config = dict(
    n_layer=10,
    d_model=128,
    n_experts=160,
    experts_per_token=6,
    d_expert=64,
    d_shared_expert=64,
    activation='tanh_gelu',
    moe_layers=[0, 1, 2, 3, 4, 5, 6, 7, 8, 9],
    router_score='softmax',
    normalize_top_k=False,
    routed_scale=5.16,
    balance_loss=0.00071,
    balance_bias=True,
    router_z_loss=0.001,
    router_noise=0.05,
    shared_expert_gate=True,
    init_std_router=0.00851,
    lr_router=0.00153,
    n_head=8,
    n_kv_head=8,
    head_dim=32,
    vocab_size=8192,
    norm='rmsnorm',
    norm_place='pre',
    norm_eps=1e-06,
    positions='rope',
    rope_base=10000.0,
    rope_fraction=1.0,
    qk_norm=False,
    attn_scale=0.177,
    tie_embeddings=True,
    parallel_block=False,
    init='normal',
    init_std_qkv=0.0339,
    init_std_o=0.00535,
    init_std_up=0.0339,
    init_std_down=0.00379,
    init_out_by_depth=True,
    optimizer='muon_variant',
    lr=0.00867,
    beta1=0.95,
    weight_decay=0.032,
    lr_head=0.0186,
    grad_clip=1.0,
    warmup_steps=200,
    schedule='cos',
    final_lr_fraction=0.1,
    batch_tokens=131072,
    seq_len=1024,
    doc_mask=True,
    train_tokens=678900000,
    steps=5180,
    dataset='wikipedia_en',
)
Below are experts of layer 5 (counted from 0) of a mixture-of-experts language model. Rows are named router (the router's row for the expert), up (a neuron's input weights, with its number), down (a neuron's output weights, with its number) and show model dimensions 0-127. Each number is 50 + 12 x the weight over its row's rms, rounded and kept within 0 to 99.
After each expert's rows: a language model's description of what the expert responds to; "comes after" lists some tokens at least twice as common just before its tokens as in all text. This comes from a sample of Wikipedia text that the model never trained on. Tokens count by the router's weight.

# expert 25
router:57 54 55 58 55 47 63 47 43 53 48 47 62 35 62 55 74 54 54 37 49 54 55 44 40 42 56 49 68 39 46 53 41 36 52 52 50 68 52 51 38 54 35 58 39 36 73 65 42 45 50 41 56 72 36 54 58 33 64 29 88 32 20 57 70 46 21 44 48 48 51 54 66 74 37 43 40 66 57 37 65 60 39 50 53 42 65 56 53 53 40 32 67 57 62 64 64 41 52 39 40 52 46 57 53 56 41 77 43 48 61 46 53 41 56 47 50 24 42 65 24 48 38 44 44 49 40 26
up0:54 41 55 42 53 36 50 61 36 36 48 29 47 53 42 39 57 35 58 70 71 51 51 43 53 39 43 85 60 63 57 44 35 66 46 50 48 54 47 44 54 41 53 64 36 60 13 70 48 40 77 57 54 65 49 64 40 46 51 68 40 51 62 30 51 47 46 41 50 69 59 47 62 39 52 62 72 54 41 33 43 47 55 24 67 36 36 27 48 54 56 68 78 43 57 48 49 40 43 59 66 19 37 35 50 48 57 49 55 47 39 42 41 39 49 51 48 37 64 45 58 59 30 45 58 45 40 44
down0:39 56 52 31 67 57 58 46 53 48 47 72 62 21 49 46 59 55 55 24 40 30 52 54 51 48 80 46 29 60 51 61 51 44 50 49 55 61 64 52 24 52 42 47 46 39 55 45 33 67 40 42 45 40 47 32 39 57 50 28 55 53 49 46 28 32 57 45 63 36 62 49 47 25 51 64 32 47 81 48 59 54 68 64 63 21 58 62 63 34 47 42 46 48 60 41 52 33 45 41 32 70 39 49 34 59 59 46 58 52 46 62 61 34 49 36 71 43 40 35 60 60 51 60 45 55 55 62
Last digit of a year after its first three digits (198-0-s, 202-1), plus date commas and words like century, days.
comes after: "201", "200", "202", "199", "198", "197"

# expert 0
router:74 70 53 57 58 65 59 69 53 53 49 52 59 48 51 68 73 59 57 43 55 50 57 56 34 51 63 37 43 39 57 55 50 46 44 54 58 62 43 60 45 57 39 56 42 25 63 69 48 57 32 40 38 69 29 42 58 44 72 35 69 44 20 65 61 69 43 46 57 45 45 57 62 60 47 39 41 51 36 40 66 60 38 38 64 70 52 58 47 55 55 49 61 54 50 51 57 28 45 34 43 46 49 69 63 57 32 73 57 28 38 29 68 53 41 34 64 48 43 48 56 40 40 43 62 30 22 43
up0:48 47 66 52 62 42 44 41 69 62 33 56 58 55 35 75 60 61 39 62 25 21 37 73 50 43 47 40 50 43 65 49 42 35 55 39 56 27 32 60 62 66 40 60 77 64 45 66 54 60 57 50 29 46 70 27 73 44 64 40 39 50 61 46 43 48 52 66 54 53 50 31 59 52 42 50 63 57 40 66 46 47 42 64 36 57 52 38 48 56 53 59 51 51 56 36 29 55 51 76 60 44 36 30 56 48 64 40 66 34 26 67 57 32 41 44 53 58 47 51 44 67 43 43 56 53 44 45
down0:33 57 62 28 45 42 63 43 53 47 32 50 37 46 43 67 45 54 59 63 59 59 50 75 45 40 42 32 41 41 29 30 41 36 51 58 70 60 55 50 15 56 56 61 59 29 32 39 64 62 69 55 46 48 39 29 52 57 60 42 60 49 48 55 51 60 58 44 57 21 64 49 47 49 37 59 44 37 51 47 47 50 57 54 49 61 43 52 63 49 38 39 60 60 18 54 44 54 35 41 48 49 54 47 53 46 63 38 48 37 71 53 49 51 17 44 35 75 35 51 63 23 55 31 55 41 56 58
Word pieces inside capitalized names of works, teams and places, often after & or a hyphen, such as Sea, Soul, Sheep, Order.
comes after: "-", "the ", "and ", "H", "& ", "a "

# expert 57
router:54 48 68 58 54 74 50 68 55 78 39 47 56 31 84 51 53 52 54 49 50 69 71 60 25 54 55 50 50 41 60 53 39 42 44 51 43 56 44 63 17 48 51 46 48 40 55 50 33 52 33 40 44 53 40 39 74 46 53 45 60 47 38 48 55 76 44 26 67 50 47 54 69 63 44 36 34 67 44 42 61 57 48 48 45 59 64 46 33 58 43 24 54 49 51 58 48 31 37 30 42 51 54 50 64 55 50 56 63 23 54 45 50 46 44 40 55 32 49 54 25 52 44 22 66 52 44 37
up29:40 41 42 55 66 50 39 57 48 72 63 31 58 67 64 53 39 71 52 48 44 63 66 59 55 48 66 58 58 24 65 65 56 54 64 71 55 31 49 35 42 46 38 49 47 42 72 61 63 36 62 66 56 52 56 31 50 45 58 40 56 71 56 51 29 57 50 44 68 58 41 48 65 60 50 47 36 67 31 42 59 50 57 29 44 47 47 38 39 50 57 54 26 65 58 58 39 36 76 38 34 51 61 51 48 42 58 56 38 56 53 46 51 68 54 75 65 71 53 52 37 40 62 43 80 50 51 73
down29:13 48 60 55 55 50 37 45 57 66 57 38 59 35 58 50 44 49 59 54 61 53 63 30 41 75 37 41 27 69 42 46 61 62 51 72 29 53 56 60 69 45 40 25 38 55 54 45 43 41 48 50 38 51 60 36 56 51 29 53 61 41 58 60 39 75 45 54 42 34 42 54 63 42 45 45 42 37 42 51 51 46 56 49 56 53 48 32 43 55 52 62 56 45 37 44 46 63 64 29 55 44 51 51 59 33 79 35 28 35 51 43 46 40 65 78 60 61 37 41 69 32 45 44 46 37 28 32
Pipe separators, especially in table header rows like Result | Opponent, plus section heading markers == and table rule lines.
comes after: "\n", "\n\n", " ", "Candidate ", "Votes ", "Team "

# expert 46
router:73 61 70 59 54 52 54 45 29 51 48 41 66 36 65 60 54 65 59 43 67 57 72 63 37 40 62 45 70 35 58 65 36 48 52 52 50 74 44 64 53 46 37 56 54 43 61 61 41 80 44 32 36 47 53 45 54 41 44 37 67 43 47 42 57 57 39 32 69 50 47 60 63 61 36 39 33 52 55 42 75 59 33 53 58 64 59 58 38 62 32 53 63 72 55 60 59 44 51 41 39 69 33 48 50 72 29 57 59 49 45 45 67 44 33 40 55 49 42 51 36 52 26 29 41 41 36 60
up0:52 52 80 37 68 56 55 40 53 50 54 39 40 51 52 50 36 36 53 55 39 62 41 43 54 56 29 51 58 32 64 57 36 31 35 70 57 41 43 43 56 51 49 63 59 36 32 53 42 43 42 31 46 54 58 41 44 65 37 49 68 46 50 51 26 24 53 10 61 43 62 52 58 41 49 42 59 56 52 49 24 53 49 62 69 46 68 33 37 62 39 49 61 64 61 46 42 48 49 17 60 71 28 49 67 49 50 34 64 52 43 46 72 40 49 57 55 67 62 65 51 37 47 49 53 47 60 44
down0:42 62 42 45 54 42 47 68 28 18 56 61 48 64 63 46 41 42 42 56 50 38 71 39 65 44 70 28 51 67 46 17 35 56 45 28 50 32 41 64 41 48 48 56 86 54 61 59 40 52 61 58 33 39 59 40 46 35 58 51 46 56 52 56 54 63 45 63 48 44 50 39 38 67 47 52 58 57 36 64 38 42 64 61 61 62 57 64 37 58 46 55 44 23 34 29 52 48 18 32 47 63 54 50 58 41 49 51 62 55 37 53 36 51 57 40 67 46 65 61 51 54 34 32 48 43 48 60
Middle and end pieces of foreign or place names, such as Indi-ana, Los Angeles, Makh-ach-kala, Las-er-Light.
comes after: "as", "U", "ay", ".", "Sy", "om"

# expert 38
router:79 53 62 52 48 49 68 64 37 52 33 62 74 47 75 54 62 55 49 22 50 58 71 64 42 48 53 48 51 44 48 56 38 44 44 37 34 80 52 55 31 53 30 49 33 26 63 42 32 55 52 44 49 55 33 51 50 49 50 43 73 34 22 56 76 53 48 49 65 37 67 58 63 50 29 49 42 65 47 58 46 55 51 52 47 54 47 57 57 57 33 32 64 58 54 65 50 52 36 37 45 60 44 49 56 66 33 60 51 51 42 45 58 22 46 46 50 37 41 54 33 49 42 29 47 48 39 30
up0:33 65 52 62 54 60 35 51 64 42 51 30 41 58 46 54 56 45 63 46 60 61 53 48 45 51 33 34 53 50 57 48 41 55 45 51 53 62 42 41 37 44 55 58 42 49 57 48 44 51 51 63 61 47 39 51 50 45 60 55 48 32 41 30 74 48 57 36 65 48 54 42 63 43 47 27 71 49 57 40 61 42 66 72 60 45 68 50 69 71 20 27 47 49 56 49 71 66 36 33 37 36 77 28 47 57 77 42 30 41 52 76 35 51 47 42 47 55 44 45 54 57 45 30 77 45 41 26
down0:64 73 32 44 68 49 51 66 37 47 74 47 36 46 38 60 37 65 37 79 51 61 50 48 48 32 49 65 46 26 43 45 61 33 38 57 61 40 45 58 46 61 48 42 60 42 33 70 59 55 64 61 50 50 63 41 54 61 35 65 54 55 44 67 44 59 48 64 33 54 42 52 35 64 60 24 45 22 37 47 31 40 28 56 26 59 48 53 41 55 51 67 53 26 47 42 36 34 73 51 31 63 56 57 44 63 49 53 64 66 55 53 51 48 60 47 44 55 40 52 48 32 57 50 54 48 74 56
Month names and the commas or pipes around them in dates, in prose and tables, e.g. October 2022, Thursday, 14 December.
comes after: "on ", "On ", "In ", "in ", "March ", "April "

# expert 60
router:71 74 62 40 54 66 65 72 39 58 50 32 60 41 55 54 68 52 44 49 64 46 61 50 45 36 43 30 51 41 65 52 44 38 66 54 41 70 42 67 32 55 53 68 37 38 41 67 34 75 29 29 48 51 49 52 57 26 72 47 63 50 51 50 56 46 55 33 57 50 53 50 52 53 41 54 32 71 44 31 54 68 33 50 63 64 71 40 47 60 57 47 53 58 72 58 59 43 47 45 46 63 31 52 60 71 40 54 66 45 42 33 52 49 49 34 60 30 47 52 54 34 28 51 67 39 45 45
up0:62 65 80 41 51 83 44 49 38 33 46 66 42 45 51 31 53 58 58 64 52 44 54 41 65 48 61 46 40 56 50 63 41 40 28 68 56 43 47 63 36 50 71 47 72 61 60 65 45 77 58 43 57 52 53 50 61 43 41 64 50 63 61 43 57 57 46 64 62 29 39 67 63 50 74 52 42 57 55 61 29 44 52 58 57 53 80 42 43 69 68 48 60 44 46 64 49 56 60 61 49 68 49 70 67 50 35 51 42 37 68 31 53 55 75 51 54 58 50 58 50 48 52 31 64 46 64 64
down0:52 43 57 40 59 57 48 65 56 45 55 53 42 42 48 49 35 45 31 61 50 22 58 61 47 53 64 51 76 45 55 56 52 47 46 34 47 48 60 46 36 57 62 50 18 71 30 63 34 43 54 35 42 58 55 49 38 60 41 73 37 72 43 56 52 47 70 39 32 41 15 52 62 41 56 61 76 49 70 62 42 47 78 68 49 59 52 45 56 54 64 38 65 59 46 41 66 46 56 26 49 42 29 47 68 48 61 48 49 59 32 54 54 63 40 58 34 36 40 35 64 49 42 46 55 52 46 35
First syllable of capitalized names and words at line or cell starts, such as Per in Peru, Perth and Percentage, plus Ed, Bar, New.
comes after: "- ", "| ", ", ", "the ", ": ", "of "

# expert 6
router:78 69 69 53 51 67 56 66 29 69 45 28 54 39 74 66 64 57 65 45 52 66 42 56 37 42 66 34 55 44 60 64 42 44 58 55 47 54 45 69 30 72 38 47 28 50 50 51 36 45 25 40 50 61 40 34 60 44 69 50 62 46 39 47 62 70 35 47 52 49 47 54 68 60 52 44 29 60 49 40 53 64 41 45 64 58 59 45 46 64 46 42 54 59 63 58 65 43 58 34 46 61 36 67 59 71 49 57 49 38 30 45 37 44 48 35 71 42 53 63 45 37 35 54 60 63 49 31
up5:63 55 45 40 39 65 43 62 42 49 57 34 71 50 45 51 52 52 66 74 33 57 43 57 48 54 61 48 64 54 40 47 53 51 38 54 46 71 55 65 51 64 60 39 52 66 70 45 22 51 45 45 57 57 59 22 42 35 58 48 59 50 42 31 79 51 43 39 37 51 58 51 79 51 48 44 39 42 61 47 51 61 31 47 41 46 48 46 55 33 51 34 62 67 65 59 62 39 76 36 68 61 58 70 56 59 54 71 38 56 55 58 32 37 49 28 72 56 58 81 41 43 54 68 46 58 44 47
down5:34 41 56 62 56 46 38 51 60 61 49 75 51 55 53 60 52 36 63 51 49 44 44 58 36 57 35 56 59 68 59 51 72 61 38 56 36 47 72 50 56 31 43 79 36 57 43 34 66 43 49 43 49 58 56 45 32 33 49 36 53 60 64 59 46 28 64 55 57 46 33 40 47 54 43 38 44 52 26 40 26 50 57 57 64 29 67 57 50 81 54 51 43 61 65 57 55 74 35 57 62 69 35 54 45 43 46 35 70 67 48 50 40 65 41 71 59 44 51 32 70 57 59 39 70 43 48 55
First piece of a capitalized proper name, mostly surnames and places mid-sentence after of, by or commas, such as Atl, Clevel, Forsythe, Chas.
comes after: ". ", ", ", "\n\n", "of ", "by ", "- "